python train.py --n_experts=32 --experts_per_token=2 --moe_layers=[2, 3, 4, 5, 6, 7, 8, 9, 10, 11, 12, 13, 14, 15, 16, 17, 18] --normalize_top_k=false --vocab_size=2048 --norm="rmsnorm" --norm_eps=1e-06 --tie_embeddings=false --seq_len=384 --steps=7966
Below are experts of layer 5 (counted from 0) of a mixture-of-experts language model. Rows are named router (the router's row for the expert), down (a neuron's output weights, with its number) and show model dimensions 128-191. Each number is 128 + 24 x the weight over its row's rms, rounded and kept within 0 to 255. Numbers have three digits each.
Before each expert's rows: a language model's description of what the expert responds to; "comes before" lists some tokens at least twice as common just after its tokens as in all text. This comes from a sample of Wikipedia text that the model never trained on. Tokens count by the router's weight.

# expert 26
Pipes separating table cells right after numbers or dates, plus verbs was, were, being, and list numbers in running prose.
comes before: " ", "\n", " —", " M", " N", " +"
router:137152150107103105103100099101108154108103103106130138104155131102138150125160106106109108153120105155146097155146099102152159095099102121121132149107103143157112102152162105093152103155156141
down0:103088114163141108114132123148122129138112113142136150157122101147095094122130099119136131129124118129112140164066142161136085144151163094110091144115114109160094136137085156153164124130099145
down1:128112140143132119106082112152134096163160102103120112111111142140161097139136112135146129152119118128102176095107140165098178139127145077118089107133166180108110152090178091128120134147103147
down2:092115168145088152127145098104134105105169118105128120154115125092125191124118123172137131120122153121066119153131079145108155118148101141160107107135130131144118109152083144140136106165111099
down3:183147123134188133095124159122126121151147137144126131135082115112108152152145175114132114139064143097061127088111119136085133149153165124142105110139128126165172134133134130117144110137096107
down4:155100106100112121099114109135134110142159148091121128098101142133095157150077130153154139146083139128163067195137193155097114116104143115085115149127136141134158110102141111146155114142134166
down5:084161101164135114108121088112129082107119142140105113125112140149083133110153118189128106158166141104132109193131134128128098134144146129114123091119132143128158129140189109135123119093111120
down6:137142174132120097159154137129103102129114110117139102155134092121143133130135145139107118086091140139184129140101131098122115164125149134108059127090138082145146157109101099174148151158140153
down7:126087125160144156155113157123141118134130126129130167165136151158106156140126104150137141124098139117147099084073165129163139101105099118120158111115140146133135185128148154115091129154129165
down8:128098077153133102160115139126161117070130120126116153121114141125124118157123163137152139085137127142141121121096134171058121134122136117153096123103137155110119169118162110142098108111091086
down9:130108163105118107100101131116085109140123126118172127145112112125112149151095118205148108143152102153122123125119075146165131116135126156098152159130167118153169161079143132141123134131101085
down10:137118160136090111123124128148064067177124150088093127131178117147155101128165099097136141120124157136099139140126143135163115088105140116161133119150114110115143145160113149120129136078115135
down11:155121137149143128112149130092122148170136135123159127136077121125132140102098157144160164165142135145107095107107136126089154086085092092146128154136135116117074119149104137119182144118111106
down12:104163174164141166099152097116104145105145083111149121084102121077126131141144126139159100141113163133130102100123137153180128106119119134159154180077142125120094156132141123094102099153099132

# expert 31
Table pipes after numbers, slashes, and quotes, plus modals may, would, can and word endings like se-ason, r-ound, southwes-tern.
comes before: " ", "\n", "s", " be", ";", " been"
router:146153147105104104107096102100096158107105102104057135103152144107154149150155103108106107152118106150154122146153106104162149102104110124122124159094105120153102104154153100084144103154157114
down0:100123133122125117133097159070135158108113137130123120101097137108135164101127118127090126137107133092088145131120142103109113157136134112123150128134135124113114145163147165147103098148110132
down1:122152108158140147132129076115140128141104155112156164154162158102143113084111135106099158076099106095141124149133175116119153118126164133101162124142122134121132148110131162177094103167132157
down2:108127118136125068169103197142084144155127143113096109144140117127134115118129140108127154138141125095156141117156106158130154138143110070131149105099151135116079103100161128148153108146112125
down3:120107129097138161137153147125099141080127079160095115117127160100120102096111124145096150137098130145155097108162112138101160142120152115173142092182149131081188171170156133120098075148121155
down4:115109129065137130121112168131135113149147137120136127127129124136156145161143171137113085159109149131139135094109112106182121132144154129126142156155113124122124123092084169129148085184129105
down5:093108143159124145105163119111101091121155107098135082136122161120133167156154107144165114131111125063119096157177141153148160118130132103083125144114182125128170129126109122069146084142125136
down6:154160119153145130141129168168089143101078160127088132133137113158184159134111126143135152140106171102131164144081076118131143170114154128096131096146117130130166173113148152102105132146154109
down7:131099125081140133124121137151116130165159118114141092118100148121169136102135090158093150106130125143155132120130108156133108078114105158142115142157143115119113077121124100148127170137096125
down8:124088148146149155154127094111146133159150144134098103102095112158118109128118140161159122138127149158164156103115136138145181099179116151110130137120156104145176136108143124104117132145104142
down9:152162092115142184124129148133128119105139160169159098091136117114144120147125112129161134150107151110111135173118128141129094140160126125116123126115131127153150072136151124129093153122115127
down10:153152158144128113146121142110150167111109090151108154130130117115137125100121164134134123110123154113139106142102091124119126143108165074123148132130167116128123139132088157162102137120122103
down11:110102141159143148141124119163164119109123143142177148097086173129139076097156156139111148127198158117152125124155145164079122126131103125119102143154075114101110165111152115114114130130142159
down12:134135112096157153091120134120118156098141143159058126120122096106131105115115129109154151121073136117128128102125125169162122126091081115149116122134152153120138110074117146096114102113084110

# expert 2
Line breaks, table-cell pipes, closing parentheses and colons in lists and tables, plus common nouns like work, film, school, and mouth.
comes before: "\n", "-", "|", "s", "ed", "=="
router:112153157100101101102098100104129150109109111099116116097158151105145151121153111136101104162121100148152088154149099101152153101103104107128145154103099134157123105155150103116145101153154131
down0:139097126095117089133127115112124136143101158114138112118175186134156129140126162150092103155120193180115111089115128118091108112138128147121138156122091135164130113137162118120107112113172140
down1:117140176134119115124125112118117116148152096152145142133141107131118127100097154122148120122137155116105123154131178115122138124132135107117148099121119093155105117168117095159098106116164159
down2:127130105132089137137124151145149072144112075150109152176106173125095120118159124144146079108103121096113132112096178120150103125143115124143091122162110136142161129126143103158114099103178114
down3:160121114095126162166142148142112125101095114122105105103098110118115145066160111145127123126127137133101169094130100145142161137134160134134121104131070095146139155143113127102119111103148123
down4:118141108155147076147124126174119146097146132107163174134136137137148146097150192141126086166085152117115087112178154127134100139120128101143165136129178142108136191129109157113129161118155134
down5:174154123141117103131113159135158133110147171146153097121116087143167127116114169067101091143114137147147108122126088172103152106108158153159156105129107150139131121107096108136144120109137151
down6:119139161230130130135123121151131119131077131104153116090097101123143092128147126128128179135131124162136143123113159149121144122098139082106076124159133146115118146098126146139132131130121155
down7:066099148137129091117136101104120137121141079113140110157132100073114117100138118121124153180107158131157096156108144128130099127141118115128107107137104155126093109081054159123130152113143133
down8:120124152135127108121094158115145135105133142091169159168163104165088122119144166126146118165121140122129098104129138067139105117099146147101129173128076140107105113130115144133098116098103109
down9:169125115137118105115126119136146091086149069094093122142106114135157148148135166140123160120138118119137125150125129126132131097184164143146139101102132126109141141142163151138142175081133155
down10:117117072124174130162144128116126088140101155103174115149123183132110085150107113113098128105144158129115118098125112137135112141090147105119115146148140145092155156076124147104141153151152111
down11:118181129168115113135095116136148089152112113139166129119141097150129119146125132137109157120124150153084116118164125111136140098109138157191064136167116084129110143133154168107189167117129128
down12:160103111112173153134129131154096111163149126108152142142134119116133113106089116131138107100138096161124108162138121116133062188127141137171115135136099103129113144118129181125131156133129135